config.toml
d_model = 96
n_experts = 8
activation = "swiglu"
routed_scale = 1.0
balance_bias = false
scale_expert_input = true
lr_router = 0.000568
vocab_size = 11380
beta1 = 0.95
grad_clip = 2.0
batch_tokens = [16384, 32768, 65536]
seq_len = 512
dataset = "wikipedia_en"
Below are experts of layer 3 (counted from 0) of a mixture-of-experts language model. Rows are named router (the router's row for the expert), gate (a neuron's input weights, with its number), up (a neuron's input weights, with its number), down (a neuron's output weights, with its number) and show model dimensions 0-95. Each number is 128 + 32 x the weight over its row's rms, rounded and kept within 0 to 255. Numbers have three digits each.
After each expert's rows: a language model's description of what the expert responds to. This comes from a sample of Wikipedia text that the model never trained on.

# expert 2
router:088132119091084165199114152134107157130109190132086158108100168160178182117135169177167131177114129136105129133129141159170111133145154089090075129119071122068129060094085143106113157165067111179131137151097130151142125141128140133101122181066102138108100116058172138116136163104069112152
gate18:151139149144112130154129068120062180112174188083172132139129185209102116134160151100030111141170140136113162199083152107155142120150127096139156125132120100150086097107129135113111126132110138167150103143139147089164074130089157088146097132092087103077095108124137117192135123117121150061
up18:099118098133173108134134117140133185086064093120118095151130124105180149148191126136100147145180145100076133132105162167157149130134117134153103148097127151155106111127135118154200125178182146164125121161124127089217158205153148153105134113122197206157146175139128129134172097141103073081
down18:118114126121098157112110088125115084095069115076117123092137034155142151205118127155129114117106102131104120102133091157138089096121114088123208070141085146081148103165076135095160196153092131088162159126119178101141127161094089133113138124141167147064161157069090131107142122140095079128
gate19:123125063116111046144154125188121139095113092133123139092112109164137111126129066192118140143124149139105142103107153102121102103149219158155142144162106098145161162159152152146170153116153151214090113155175118122058130161084115098134126150131134197092139144133169160112105155155088081187
up19:148093154176143108161063146078128149137190080139153130148123127118070160078162099111125149186176154126135042149101088125142133127076146155133117183169109087110087132152093119094133132151128122145126138095111156166105142113193085155120120168111122073127085159124167145088110049167126168087
down19:113120179169131138128079182079161103149121073141160111112113138114084099121092123106095165179106142164098089153111118072149145129094111097174169127069092124169121131108167187182158157132118107134130132088054087137084181080188096159137154153144097150095083160155143070130122142096107138096
gate20:143164113073187182147149142144136059097113154117120166132127166137154142132115129169143106128131167102101140132144101159154160052101159220144111153083146147140135168160096092173151139150093122124125144142178096171155127075149082152087175121185117154144087106087089112164169140201168139139
up20:139159145162046101138128086096112155127140147094166120143077072105122117172132121182121157133114105120088115171145089095102137139097200142087134159105165109124142191084165113091125098130104089179076102104094140165074136093112150192130087143149143174084127154138190156158091081130085137149
down20:089176144163125168115126172096167113116126086090088111101129135150124134146126112191084107144085167189131101121148177124119117043123174155092126094128100143112125123114045092171107103106092065052105150108170128156113113101135141102121144176136068152108123093179175129114121087178134091114
gate21:074145128103067121170172151089120139114122109117114118141153103150102075106193139185131120172040131114135180137075125175148097127139070173125109166163192129135179148129107111054115127118145121147168087106159124067107173107054117146091126132141120119111186089114137169101132133148117125157
up21:135080098107081144129083144134158112167124161157109089159138114118169078103196136158134112167110154105177145123093079074190147148133094116121136140144068089099068162170176139206117143081125157109143067106184107095136193124155161150075122078146117126124129109156124103126165094155093121125
down21:179082106128178144136170114163140114179152137145111135102060129108132174189110111110115114058160054140155168119097122135126131116079089105125131150126143132157190108140102126150080101104127103179156097133147176168133193056101109136160153149182079161123100155108121086105140082126080175111
gate22:180127133085175148157076093171176088129163103150096086127148172063122119131143092143149101120091122167102131099111082125128152088178134115106098064145137088105103088169104106121069139198087183136130091079097128170129137160178129165122138140134142088138125186090118119126181164102188112110
up22:146118117119182127125113084148115145164153132126077166130134195134102145122135135137202112135092131124105136083150181124122169112139137095183162158139135022138142052122164106132140132128127153155170122160142134085131150118106098066119139086164125175073129122080161098108186195154179181111
down22:138171054087176085117075142153101105154107118148088214149198103098109116107122139152125183137163066065179123156093117152081142139121160099099127114136121109135178087152060191177165142107171119094134118089122094125117158103112155090123123120169098101091121161134124107168110112140136096129
gate23:172066159078095190119189090154103127134135118133145149154136123131083154101144153089082073143168147167176190096128166101126044090142118063150113144148081128181103121110072100097112128121101149138110130155145117148182142062129172134162129166144149105087111175138128136161093182116140131115
up23:135129095135172106136165191103070078120099146161104077142149169078194128142096109139176133151084141102187071125157100174174141130077138113099088116100120166158176150126178126137138097117167156086099120087124118099141150158066081141166097067135100139106171128108112093116141115169097169092
down23:124148104121141074163112214157129186120095132119068123103135153188120118103118105121146136142121139040104159101062107121202094083170092179128110173079111081128104110117127128123147159160109144103125132123142114136087158130129071085077118160112092194135084116136139128081166154151088117088
What it handles: Apostrophes in contractions and names, decimal points, thousands commas, and common function words like the, of, aged, e.g. Can't, D'Esterre.

# expert 6
router:146133055103055176149114171137132104153080112113137127144112148165140156104163139199113094148093152134101119172105191135160131146152167056098054127127103126102150126108045163100128123122088138118132147144147146096169127100104080136122193160135106175079162108069164150160087129120128101140
gate18:117070023166112136166136102129145072171099143140091063078144106204158122141191109155102109079100150143166124141106103120131133106113142150125102104127105108153172142088119111167110134168113082125163164159130127159121092103115096157149143131133138087115133191135195074154100121120178180159
up18:137129128179082096055139105062096174132116105160107113144108190175158151159176144136118082117118166150123122109143093077112104100147077117135152174171133131109115095148095072202163139122089126129140122131136112123116119128132120151064162107173101125141076163099139093178143190073076181154
down18:166154069094121104185171156105145111099156141154065074124153159153116074147122103138107173151123155166128154090062179097148101100077178139158166134180142114133100162110153105191138090136157167148138136125126132165100103162105134089099137084121079093183126080163192135090124130101177127148
gate19:114164151069189094116122160100088104187154120116189159130103145123138135112132102211182178170102119114147088079168069118101172141173080122149093133123084176115150137115118120132119104126127118099159120178114132088141161109138127120154120158083100128177123139179193097133084177100163102188
up19:180134115107079107148151172176139102106172156136124219154201119062068124151114170106127107142147119153105134134108136173094139142148141080123134120122088067122126140151165135096093141104108111128056236166116162161114087108079140112101121140099154088094136151120129129135139166113174098100
down19:038117102147079088167151105141143095138159126124108082057089121178187173132176124161099156049116072173096159134140109095141123074103113146139130103121108152081123154141130121139134134159115119024133142124099138138093094147117158094114186081110142129155168108133117162157116168140087138132
gate20:123105153167150185076105121104123155098108118163148166159158111068141117153181159160148135128084120087144127090144110095119123142141126123170091152071125118102111078076177162202078119159079119102160134118092118149117090105080155138161080120061055132117128066148112128118192093107093165117
up20:094142214196131141129112155145105162161116052180130135065151143073124100111152156092082080117085111111122144173147093153088115199132134124130129101143138129093102115140154119184122044163152115197122110153164113100092152097151131083139140147143148118089120170140091121098140132085137079156
down20:163129096072110133127203103223120094125103136061137103105098136069077113126120168201132161180124154125153117114152186161147103086198148146147114104126148076144127103125182101107121159143162150125086151135128118144125167145104124125102136130150112158151110119142126127157037114166102117063
gate21:087081070157095144176188150145183062124098148113140071122127107110141093144129130181124122184134159120121088170165111110126167191090140127049088114137084097168075088142118146107152133137162137129086136144165086136076081118154097046141109147163120146103119134116132142146084134111114131181
up21:051120154145146147131091148115092144143168140205123119160116144081131167079104111114181137173119116080115013142128140131117120174126104170185126104041127175140081158156135124119082132125146153140094109100134170106148164175111157132138128129067149167127167072104115125148136111110164128107
down21:131230088048132111127110192146106095070154153158169108138126146118108073128123111151130195098088099172139199177130195120159126103099160134168181128126137154145161108137155129152130144173120157100138100185113100123158140175108136154082154144154108092159143118146139169129145159088111118091
gate22:156168165134167172142089106131099137133143073125123199097125104135121145135112104182145100147092134175071093109069052140161159155134088057109128203130101177141146105105156123136128136154110125160134103097163145040128113103183132101125103172115151124127161108128097110152149132142185180179
up22:127132121077135124095114118184109136082144183114150086178105123129114161121072116130162116145104119154124102099076147095144157174092155086088091150130157098138195141132141125113105069035127138122104128119118132109132164099100077017083128085172103126117109111128105147156141139087140144050
down22:111060158164104121087125123151116090126145088145120169108123083168152073136120085088044132123123105152030109127094097090157150125196122122127185120137141082144088114118075086076148158182094118053103171123151110141126125149125081158106126083180127079121138121110114104132137127109134116158
gate23:113137133072115135128116105098114135098124103141073171118184107155160134086156093170108103132143120160149179046154134148155062062111187084154152134168154154113109117129107152123167172130146114126081130140106099104095137095124099151099146178083202156098095144116146108096153114115058171198
up23:126146089070175126143156095097123116141113160065124161179207137137174138153070104125115158133150133146155174155064145110107127129119107143102126137134139104199165127109094120127104160139088116160126150093125154159079104192100157139130168130070068106153077097119159071173193096082109153136
down23:092100092122088123171182129135111150093155135161152130154156077139069136131161136142126117128113163111206083144140134126156127080124083134116142109114128089173185182186095155137133072133142098134180172084154146149147088118140179108127199110084176153152080146140127094054147127127165189136
What it handles: Short early fragments of ordinary lowercase words split into pieces, e.g. h-es-itate, ne-ither, C-ame-o, pre, pro, sup.

# expert 5
router:087181133080044169132106100160098154139109165084139118118099191167172145137154125181129133155142070154128078141114170151165119164167173098106043101135092071095119125091076125117113103196077159151099111129161109150133078127140110121099166161150153135115088099140144121079127135109157131128
gate18:088158145122150118037118077155126108116159158137134175109119102116152156156198106156166165180126121054133122201162119098065138093127144138056151136140153163071174114146152181164121160137128095114133201165133137137116127143105108110138105183115127118134088155088160105124105118148097180159
up18:123132121180087153122096147154115125074114148149162145207117110116130143159120153190052082105119128083105136103148104109091149147098161025144178116176126106154139133047166112165128086114089156153126169122136186118109157165143109120138129130129151102145135146062117135104111116129119213103
down18:141165188149161080082086104120058087123155127100079138087134105108190104147091093132187130097094136150112141132110157111128110137101105121105103150081100106211165141092147116131127183165171188120133142146096146129110076114145066164167095165136147145128089122084116052106141129156102129176
gate19:172105140163135166128128185109087124089153153132120127169148151104110149198150108102169144142090121152078132142168166126159101133164109200170105126110066162171159129087147120062140127092147114042112092152177116091115054111116117146143102060124119164138136104113131182143120175177134163140
up19:123118123111157105121106151138140182094090154128174093070099137124094154141078102156149144195053135154067124142170154090146145152116072132176157076123137145150137163159110182165156107137129098102150077043140151079061115142184157113155107153111148106167104164169141122130172175124139130132
down19:087105164147120125073118097154148087075126119153146137090141195133078155059125117133096145125051106167125161136105096131121154227082095113141135126160138104171138069146149142132129055118162084124151092126132126081105149138153160152145080138110148072184128142115101137154083138107156070157
gate20:142083080142138127105127128145091173126122159137122106156125109113113190102151122117101152131090183161157052108117093130153141125121139122126127137149144093142126106140130210094116083147141076167099098198105132113103089111150125132156070144167092088055110222157134111085134179164087188094
up20:107174102071203146118132131111108121104127180103151099145111063135149095153120190124114077114137153090113127134100134117138151082161145101205154154191102154090127115145168144114070126134150094082119123141102085064128144145165132087180116168172175167163128152155116151085134063093116172102
down20:133073080105158161132105125173100125108118118171062127100114143094138101202133104071103167117080147082135145088113150114164071162103079126100148115087146081155156135139106184132107178147089130106139123167113147103169085101065149150082075122102109139098173119140153143094180173123078166157
gate21:116151126107132093155153147095200189087142124126105119158193133079141173175146136124116107012089131127171121165119142157126086159112107152084127159160165129132101099170131103120084162122153146115149137222153106099119096111080133105145119152177111129151095169118094100140134086171165106089
up21:119154133104085168137090108129133133200120141188123143127088134110170131118189146125163137179132147117065150096131194093168199174146090122146121077102159152065149154147175171088128152146128135157081122136135138150102186144087155126200144173122070073099129105105141161156094125103101125116
down21:159067104172106138109124122098154141112136134118103152130110116211069151104144122137111094065079146214151133159161152135123119158096153146146110189200115089104117188114188129173104129088108154113201107093129128151132132080132084111130098144070092119170116106158101158139160163107147165148
gate22:178101151099137093125120126106160117157152141142156175151150144109085084159126111195171132137178149121137150091098082137146100187051129084149135142137170081140119096153145161055125131126182080089172125125110166088110179127109160054147139062088145155141165126156127130116142146163107112061
up22:101101158108083192090088125112154146124116136128152131129104079148092080164163099088142180113193135120061149127094134122087097152121115143140155144181107052090084159172107116151176188186187116128115108127136152174067109085129126092094150106152216108134103135144111151138121106137116128107
down22:128123149074128137093165124106106136125117126120215115105139103131120086159142141054113080088099117116128101072100114146117136155101060133140156136082200090078077099080164170114134134100156156157116134158133207138132118075140099108195095153122111150139116144067100078078119118098092159120
gate23:098046158146140114191141127090163050155150121140079079116133044105087089057131111085148150103126130146163069114143109140165118091143124096131187098144130125112119077146154143174188145088108133071105145160121159104142152119166129071147137128103104151158102158137107145091125125184149110106
up23:199081131115150096195143054155125128107092119108110152120116103069163082052131173118169127103104126121134107051103129134126138093077134096106085150163065161113109087156171125140159182124119131138123185154121074114162142184107149104134136098099126163097100123151168137141137073142173110148
down23:121141124125185080122111153120101108134145151146144127187140099083145149128191093109088138135129159121160075127071137108147173089182103144123122100142171126181168154117132143142073124182104119105163082125153079169179115136202145107095138069185117151145092139144083073125171155171125067086
What it handles: Mid-sentence function words in running prose: and, with, of, from, which, who, his, plus phrases like no longer, in spite of.

# expert 7
router:147101105100093218121105165133157110115134133117105105100098149114153166135135119151154140162136102125167054227102193077149154106118169103120092130136126111053123103108075110087112140129099131174102103141119132143123104131127108083142194144101152167073087064084165113121118126127066124113
gate18:118135148064131125108158093084087118100170137131085160158100114096102111157120157101063098153126109129095047102180118130108118208132116092147169153158147057130122176129120137108205127169103143106152137103093128121176132152158133124125119168148156121117050131123201102148159128153139173071
up18:137117119100141116182174157102124112036171119133107121135097145093151124079135109124144098151089159133167172141147141136093133127145209127159151128143124113160167158126109190163103118211089137161210114080112071121128153167147081105119169160133152115180072131107113132137148056108100128096
down18:099115080113109095130101136112182107175126137152141166098120177135125172095086134130051132134116139170108172110074149105138112177056139113142076056088138133140153113223179121160101168132103130093157129143147146141136111063119153120111111129118118137057142134106123047130168140167136130170
gate19:149174129146134066107136133094134130090103114137154147159057193170109133113134155130107092095129065128163179151083164139145134129128125144154132144164134088076196148070088145166096112167129094111224132096142132100099174126120088161119125131115151139110163091196106067140119125091139155071
up19:202169093077150102111167121161200106091160110126078136171124137152163137123140094067130123078116126145148133122164102091112137143075121138121130148109103156160134130154111137103109082177074127178143111186120100166102084088121136229134166094148194103114098090117150102180128170115099138116
down19:151098136086172167126117150093114165181170099111078175138113134121107080167184154143118178062239082160176129107137127177126174152081149162135129127095165089096138153105158166099128138173094123138133137112129102129078170168085154147136182139146111106157143142120124112152096100181146157120
gate20:080099109105141124121057130153111152139121114115108108123123143030060139162151143101148181145107118177146116165148106088100169180134152116114122128096125117110127156135140147114123135086122147207107138130121117071104099218141140099120121142058204127152096109086190087099143168143168155137
up20:100134148116162091123161191099157097177162164179146113118151101123112138117128140135062197134121070114118139152137081164086171120102146164132142094147144102127131135144133172106097105202096132135159087158127096152095079151125098112139076125158159073091110094054118120130154145031094084137
down20:131124156137182124139116097115105097117144147114142077081050124150178146098138101151115115120167089182095169171162133155126110091172072208100119145136145124155186155194108134125144078152129188187072101136132123103105099112124157160165156091134129076127140068153155114131103067119168124152
gate21:102202209122145133130081184109161138137143166128073113109140153090154151064185122148157120127109118080171109141147173112097111089127113158151133097142109072105113055067153075097135117147115095129135139154072136133098136147128099126103121174115083102098078090145156137143189187127094126089
up21:154129118123144155173151215209094156158143127077145145093168118105113138128073132111137146164147167172165050131158159092154136141127113115105204144163096133119157078104172113071099126126111146101190099112103130138159185147102143084119164133098139113166110086162073127131094123100164087114
down21:089076147097148125121124100155154109122163154138141131089133090219164117087118140099112093089064181134114113148166114109098048105084097070103121156132164144090148147103128156134075174105103149075159149203098117135149145113151165143140137112189076122133144130151160146177120155071096157155
gate22:100117123131179147143178160186162119128136108108126112150111074167162160106156102143040144139153151118185142136165110143154073154163226111140157122107171134027153090117141136080111114156124119156170090124140122082127177114078142128086147136126110147120098160117082129088129098174128158094
up22:135097174104112134150117109171096160193155077137147124109139105142147144139111134151132101134124106148130132098087140085115123150160104160121105150023130181132138096172136156137147194115097127127140067133131133119143106145035104151122155047129049168193123112153112094087170078096134146098
down22:080122118121113156096145171149174190113118127132122135109099083128112064078080182125137110192164156144117153125121117158176073133093125168121183090164116199083105169119056141148179127142104135080132138115159158138165132220089127130108119133174145105078110160154127117088166114119147152136
gate23:148099159098101172099173140155139094161118148098104152097129126038137156116089167124084135127152165077136122153172129194113159127152129146080089148158054092107119097144215164147113114068122159139146165177174167158154105102109104126116100164112096133074107090171112135141088127138083108100
up23:024187111124178198128110128169152145142091125084109129161166156133091114143103165097152124082114119146096126104077106120101097099144182105205161081081137087092165144105111109112145107154135119102150134085100151159150124170139159118101110139107096125086133125121157130126102204087079185140
down23:109087071114091120099115073140165146164180100130192102084170151119192133140102143122125121131110161066135078133099096173085133123109143142132134116123117158089074096104145157148071143083140165097108098163019146111123084100139087107120137145174132139186155164090081139128130089155098131129
What it handles: Middle and final pieces of split words, especially suffixes like tion, ment, ency, ator, e.g. dic-t-ator, temper-ament, acous-tic.

# expert 4
router:136083124077114201112128127165092174139049121122072102122074140128125130153114207123144157107104129168116126129153204118103111106139148118108081109141070087119125145099089103088100078130070146174114091142128121138129106080071111100083145158135218168101095114119118097138144132118133087102
gate65:131154132157086096152111138114056129173157145135111136137140138148199098116160143116143152155152142171159150037159122116142138122135135128152111155148162122113141105081206092138151138106192173153132102091059108101123194108058157143134132186124139167143122147130128151156110139176202163186
up65:128183095092124168098133154185129125151145103099087163160149116132135094173056113105060152120134119103142114121118106074121138128106097118122092097184094176129163111217085170119111113176157159124181126112113107133142128091132107176094112189087183109129091141158140131194142163115132160194
down65:119174123117116078146094180110145101122107141138151189121139188103125123178063113130093128140134152104123089123132064086130111121114082117178131123160117100128174104177071107130097114097179120177159216083121055120100132124168113130109124123125092163087103219138160108119136157099096157104
gate66:147172147153107147084149137136105127151171133105155131120178090102144185136114072130122142154115042115136117152176120115052103134141164135088176021131112146155170125126101091133114133139110184158158154095153139135142135070148147130120176128099143139102132089202160121140187146208115131141
up66:100146143113144116112159177035135102128071134133143112132134106117103087153111176089182150157182155132190113167148169139114114182084118154118125076193085086163136099143125115128131157180112164119178090094071102170131167161158125106090092075128149151157131046103156116137135111119155113130
down66:192107163162091103126152157177128074152114146125124170087095099072147168100097171156127135095131116115146052115134077150132139143149098178169120087100134084151110171163195156123174172118123126093131134106097128098110066189128160155113167110088204111083143139122112109173079105135149100133
gate67:106155079201140085134106067074150169101159115121110169122165147175146112187129107105079143169144112136138146185120094123131134151156149161100096147138137147144137125115109078074173101095103120029084096178138083126157136131115125100115126071128208136122131123111061104094135124133152162095
up67:152107110088177078193167154184178092127121162119173053147147129182137104106145146141127111135120084125117125125142149088119182198100163103171120132174185210144120131131134117123125097149107143158151171122194099159204114119133120200146109087136127076130126121113108132132083122150119132090
down67:106151067113102159113142167086105124118150106124103131089150166078142074150168118100072135100175144088149134055123118069157141117155179101157091098104171149102066089156162154058137110166136157137125092132133150153177163143135077168056120153131100135121136125067141153166160114167154103091
gate68:172114132109150097046122217155123171116139168120118167180124069142159106131189129124171206143160141106180127153178076115118099163092135148128118144056173132122146121113123119115185088113112181128135092133085125109167110101103091149118076107184128124150149111119105163120103150072150123147
up68:145117163050113132120142118114174081148071142161120069117084164113116159089105087102132107169128116140164173139095128049139107096189169108135159169141112160099126140202119143101146124145118141164075083111177150154189136157145156151089140106149102126123107121082167104180154073072110128101
down68:170089100130075145180186113140185174090068119153174103114118122113120112080101132132162112158149115095109097124136104122117129119110088095117177112189070098106135130154121098119127065137147117141144170126103119116175090143139087110083156049075193088132123161117116138089144155054178094115
gate69:131109121099153131076108178172097098124054181158144114131146118071084119141119161099137146154136093110157129176072126093089139100158086096032139125140080156169139123126134122144200094120147119123158093153113120214168150156082105097123116117130105158107130112134053158095098178159128137131
up69:128097134142147180124115102188134140076137168091071118176174168131106175119106100183081094138093166156163129127100069075132152138131080126122122151126096152127105173167097150129122202138077097116092179197157141072148121130127129162117087160177132093121115099157132155135098103078080155168
down69:182115159180146118147120180128096136157184092067138131108223138090167151167146158077103159107147106077126121081140113097121118109131080116154162119134118125113074092130144117102162148158085215106147142084141116141160149138148142086070098080107175122126156157113106103131152158108048145118
gate70:088160133129131098122085205138163146136123209113138174132159095145122095147133150138122118102105102119151117164189099079134114162130176130198176175157117145123105085108114172147163187163103080146095083152116183123123146144139099095115081089159104163139080138130127079185095085150089094167
up70:111089133128110143161072161102082093138122079082065093150151145137128128135141117138163129127137171134100168152106137145127131091145125091146175117103105169154120171164077145161138120124138171157128061174096210102102228122131112110155146120166085178178145152120197106160128175128138146076
down70:144095181142096163154058163122087143132100110096127151119158129131113145154132119117125154068133166095124123123141088179114088092157093113151200153105127170127189124188068100116096118107105148174113118179158154143120193170120141152174194084121134192115139121123178179160153136069098139130
What it handles: Capitalized nouns and adjectives in institution and place names such as United States and American, plus Markdown table separator rows |---|---|.

# expert 1
router:083121108113087176174117180147094143113113158097116118143089193167178135169151150187108136122099129172114094165135114136141105139129163139097128126132075072101162063062082113116102136146138097123102099154108117141124095101007109170113164170120190150123076116142115154130153164137123122151
gate18:113120108147144140154170120142103075112139073111107095100113140136100074179105164105150111097114128147102125117116107146147113130167110171073062091086032167111150171120079076126107102115096145157103060120114098175167048126149087139170128159127195094129148193125142127151153112108135160115
up18:097074031154119132177171025117163142139161149165130178098115133147109085142123134133132093166121143159119127125076091117119186136156154178163107115132115095142133159125097062084126080147070151152078160123122082116126116139100146120144170144113164065160148126140196153145129160133122156136
down18:135211171108094109132162124137096039070072107119075108155098124170167065116102099118084089110134141151088093131138089098141096121149127134172062121101110137127133141100156147183156181121141107124148117155143117145124120125121085168076090140084120213135089126180113126146167127127099118170
gate19:111209150184114160146090146162115158137170193108134151159095145102142121095140133086138136101094117127153082208155133169166126140106111157172131176091129136107130147169096166154144159178165095094153091134177116169058161185182155125104150141184103124123152152120149132080144154098116131070
up19:149184164088162129149157109133108098171146105091129081102154160125138116123123127146123102102143138190075155120086123205119162135110111125078126102150140142103114231144102163141112180140109103098060197111107099064125161075081133128147117116115109098125113143189166140124193107171151131159
down19:098108067137132125095066123147115119130146158157092236129078107163073107185079137114158142137096105109117100146159136186154084172124169152148095130147102169192151169092152125123123112078110117139122126141174084119129109162119128156114108156126069133136220105165132139097103130167122172151
gate20:060167086140074133150098136146195113160093144129137122149125133189107113089083120141099125090124108078110124076166135119135077138152125092096123083119142112107121122175100162138048174121148171136155060096199207128112125154162139088171106121124130118157137133075082168127133151165090093133
up20:082148183085108171189164147115041056098135102120149098134126076096110113133053082139179164085130106141150153109142122114161130097141068170094147102094108114149172110159123158120146087165091173100133130071138170104138128175095115131138129145115107137136068169120089134132187132157163148133
down20:157141076170120139148072165126083179169139119111076111176136129142109164155095110128188134145134137108126104133135104112128118105200169137180130184149065122118131147077079131101185107137075129107136138105141153064094134143153092126101099159189129195080108074084156160081095109129096101142
gate21:116111124132125135149140106124121097163166181096083193171155111124093119078148084148172128112100114085139071115078138219144171138143112134084119111122152129152140198148120119062130180132138176118145153125089171120130138172202085088126108202093125086102133100146172127100133119130083156158
up21:150143133157150114137128149086071172145132089104122121178126120104179065152177139135070160121152071115162109136097120114163120114145165118193127090164042093127147130178102100178092120164102089123094126081092136109156124088093093087096118130111081083150162163150145191144200152123113126140
down21:119170113055086101144161055165139126054091110103097108148141130164159101131115091159093101146098176085089109063140099172073094116114117109153132144169154187051103118142138108118113124109126155083115156195154104116152110124135138114095136190113177145070134096094122116125109125116145186105
gate22:123138122124097159119156134179129180125140137165119120177062160130115092157100062116133087152094149158088135134103110105136122169067174084166111096155123123084083150135135115118099171124165226080108136119103115155149121099094126108165090140072156124118141148143097127121139129016176174124
up22:072065141099129111153143109119178146120137062164102205043126132180119111091099157087056129151183114150146097146123170131148127073132125205058139129109162103101126129147113121102141114141138134139104113084121155170161143105130158144073141112157183126129116145097076121128176135111074125152
down22:085113128108112203102157039110138164147103164136134168126135108126123140103157150145084105153124051133138071135074135142096167107172123126084148105134103148155128114080072179134119073122110084120124089126216171152154170090133156145159109200134193120141110110131111136150179148103135133145
gate23:094094109068124184148159102136140144049084147078107134093123151128148129085099094131127092094110122132086092095089138130145124181112056186133178130180135106167074136118088096114073164166104134141131120135122176051127179114109140088096140143151137106138129112117044089145149097124148164121
up23:157119165080166092133064044088123106130106116143089186118108088095149176111117167137142159136108168140084142186122153171061111082160152112129138132099106095114121132094154087121147127060121177089108139130134202107190094060185100141121145101124119173165130143103145119121162107148127139146
down23:130110104114123130127204168149144135124183121169154166109101106056079122147124086150093174087141168097116167178091136147132120112133087190157065157156108110152124132124161120119149116127143113138084080120121118168125164162125197094132120165107130072123147180139149029143096111168165092084
What it handles: Capitalized first pieces of proper names, mostly surnames and place names in tables and lists, e.g. Mc in McCarrick, F in Faniello, Bon.

# expert 3
router:118116101086102130213105174134097127115110126113141141077114178166134137116139172139174123154106102152105106146167154109138111157108177109112052089102084123109165117037074171113137126152061077100117082149102097157179118145138124151132159166140215138102068104100132138131149115141119095135
gate18:104075114139164172140096192094179111124125127090163117124133114104090116153174124164142081101132078168090144131155089207112133162102157157110118166144096136160083135128140109117139171081082149146213212120103154163109129088098133144118086133169149167153072136119172118101177134131147077114
up18:084168098103160147094175097096167145178144099074099145139114122108142069080158141125110105081137137050130091084137193106121119135117113112151127105123152130161096101151136152139123153126123160122152123157126094149120109137139103101131081137143125155058140078145069054127207192059166169141
down18:161189126152156093208139122085157135121155139137142169143091152123167129124072096098094152116121158080174096093102134174073120123125127119169167123139153158095126182149084155102139130086143086154118174183153135141159101160097121155139190177078169128047177155139113163153086083144144140115
gate19:079130107072178112180120100131151135168069092108060128181134136084166168111149111110159081121145155132089146110146164153093149143171192119140114090129132174107159103095153100097144150148092133126125170124132130126138047083131148110081145184064119086156110118185081181154090132103101136154
up19:154111094187124173107130125103173162113118101105097102198139096075120143104177119142142207146131119124172175123105133090089064108138122089079109138175125154123098113103102137121153109143152162140135168165087117140153101140101118062101073103178134154110069140098176081130093188060121108128
down19:131121161087133158126129099123160138153106120125083072170111164100124186143148124091166137159206107135097143151117144142075120148181141127107150138107156115090182138123213083156122214098139103138114138136141111119125069072071109125092124148109108114137117127183162224142104187116097120142
gate20:135144065123166138157138134153127102126120150134088130151153109152103125144137134130098185171180157067140083114123080172083166108197161155112099128128030109108104177130101145140153087131140133105145115102132128079104150104255122081102101135124187066119109111152122151127126129164139116139
up20:165146110103159173086134146103162098086077107122170107168104101083170121117138129104158107140023164123139163127120178106080144143146137110081135018151078158175132157125147104123141092188139119157108100129100158125169109150148160137171136157106143093086150145135087118137063124085127143149
down20:103115125102116184104140148146047109116076078137064176125119154133088078110113149112198079105106138138082125181116117160158101141146100172157149184109092130165089211171158157127130170124121133136162157097115067078122121178135125138137127082080133105146122111102189135149159163141139144161
gate21:126124116089115123091140116122174120160102135172189133172158091157122141087156123145150067102185128101153170133121135166200085163134151059079176132170117163170142160166092125142141090087135124144128123118101163104186110151133133148122103156094178143153147108096146175112148084201081173186
up21:126148082058121135176150094152131121092130160150151159122133145120110091120183125130174138134128108136092170160073142167176123130074148070154103101147197138101088145084154114100142094156121117151126120106129139173138129157102188043108195096166221125102093137134087143137102174126170112134
down21:130173122172112124137121171081152113125150123147130161143145075161158161114104078150092078056136134145116185113194175060115142176108111132100184176139076137089153120155053084178187101136120083101108111167142083106144127175131090141169138113121123089154171146151174119098127107110136134141
gate22:084161062126133134164112154144091165152066145136120120181151094112076107146125102120110095154093202068139139137126100125118162128116147081114135157046175081134123140138089106125135165121139171098113056159150076122107112144120118173194112141104077129155070095127127143139095133183131070166
up22:139077135148116073083137061113094119140060104164047150152129064145175086142054096087158122113108081127139145165132069124142116128134180104111130146173128142137100136107121082128126116110143093174098148159139175136087176119123105138123127170170145183125124106115191119138123128158134108214
down22:120105136062157111163081164155104125132088074110112156108148098170109091157079122031162163177143172086101132112155109139127106088122138161143138166142145174138129130164071132103116161125145134143084092132125120092150138190127135149096096091124159137122161137179225160139108109095100160196
gate23:112177123087158118126066176155108108076133174143121127129132157091103173153075170177170129122194095142139156077128060186152098128200172105115139087125165145109148122105175142094114091150150145192157096135144151124157163149105168208085107166129173107140127107134115138096127112104086126137
up23:140093163131174129115112115144093130089116099144119121154131165110137124110071188133153133084105129137177134143078046121164078160124146066070182089115146138141151151170159127088140082146129122150106113075169109168076124166111081182048163152101113187086120092093145136120098140110108107093
down23:104153153095112143114088069086091129119100183140106141148175068123133137165147163163131132146111106145166103154126106156170119098097079143121119134204148162128128209096100116151087183188202123100141082176130157197139156106108173124155073169160143139167134076129134125154166139156129130106
What it handles: Digit pieces of years, dates, ages, percentages and table numbers, e.g. 198 then 0s in 1980s, 201 in 2011.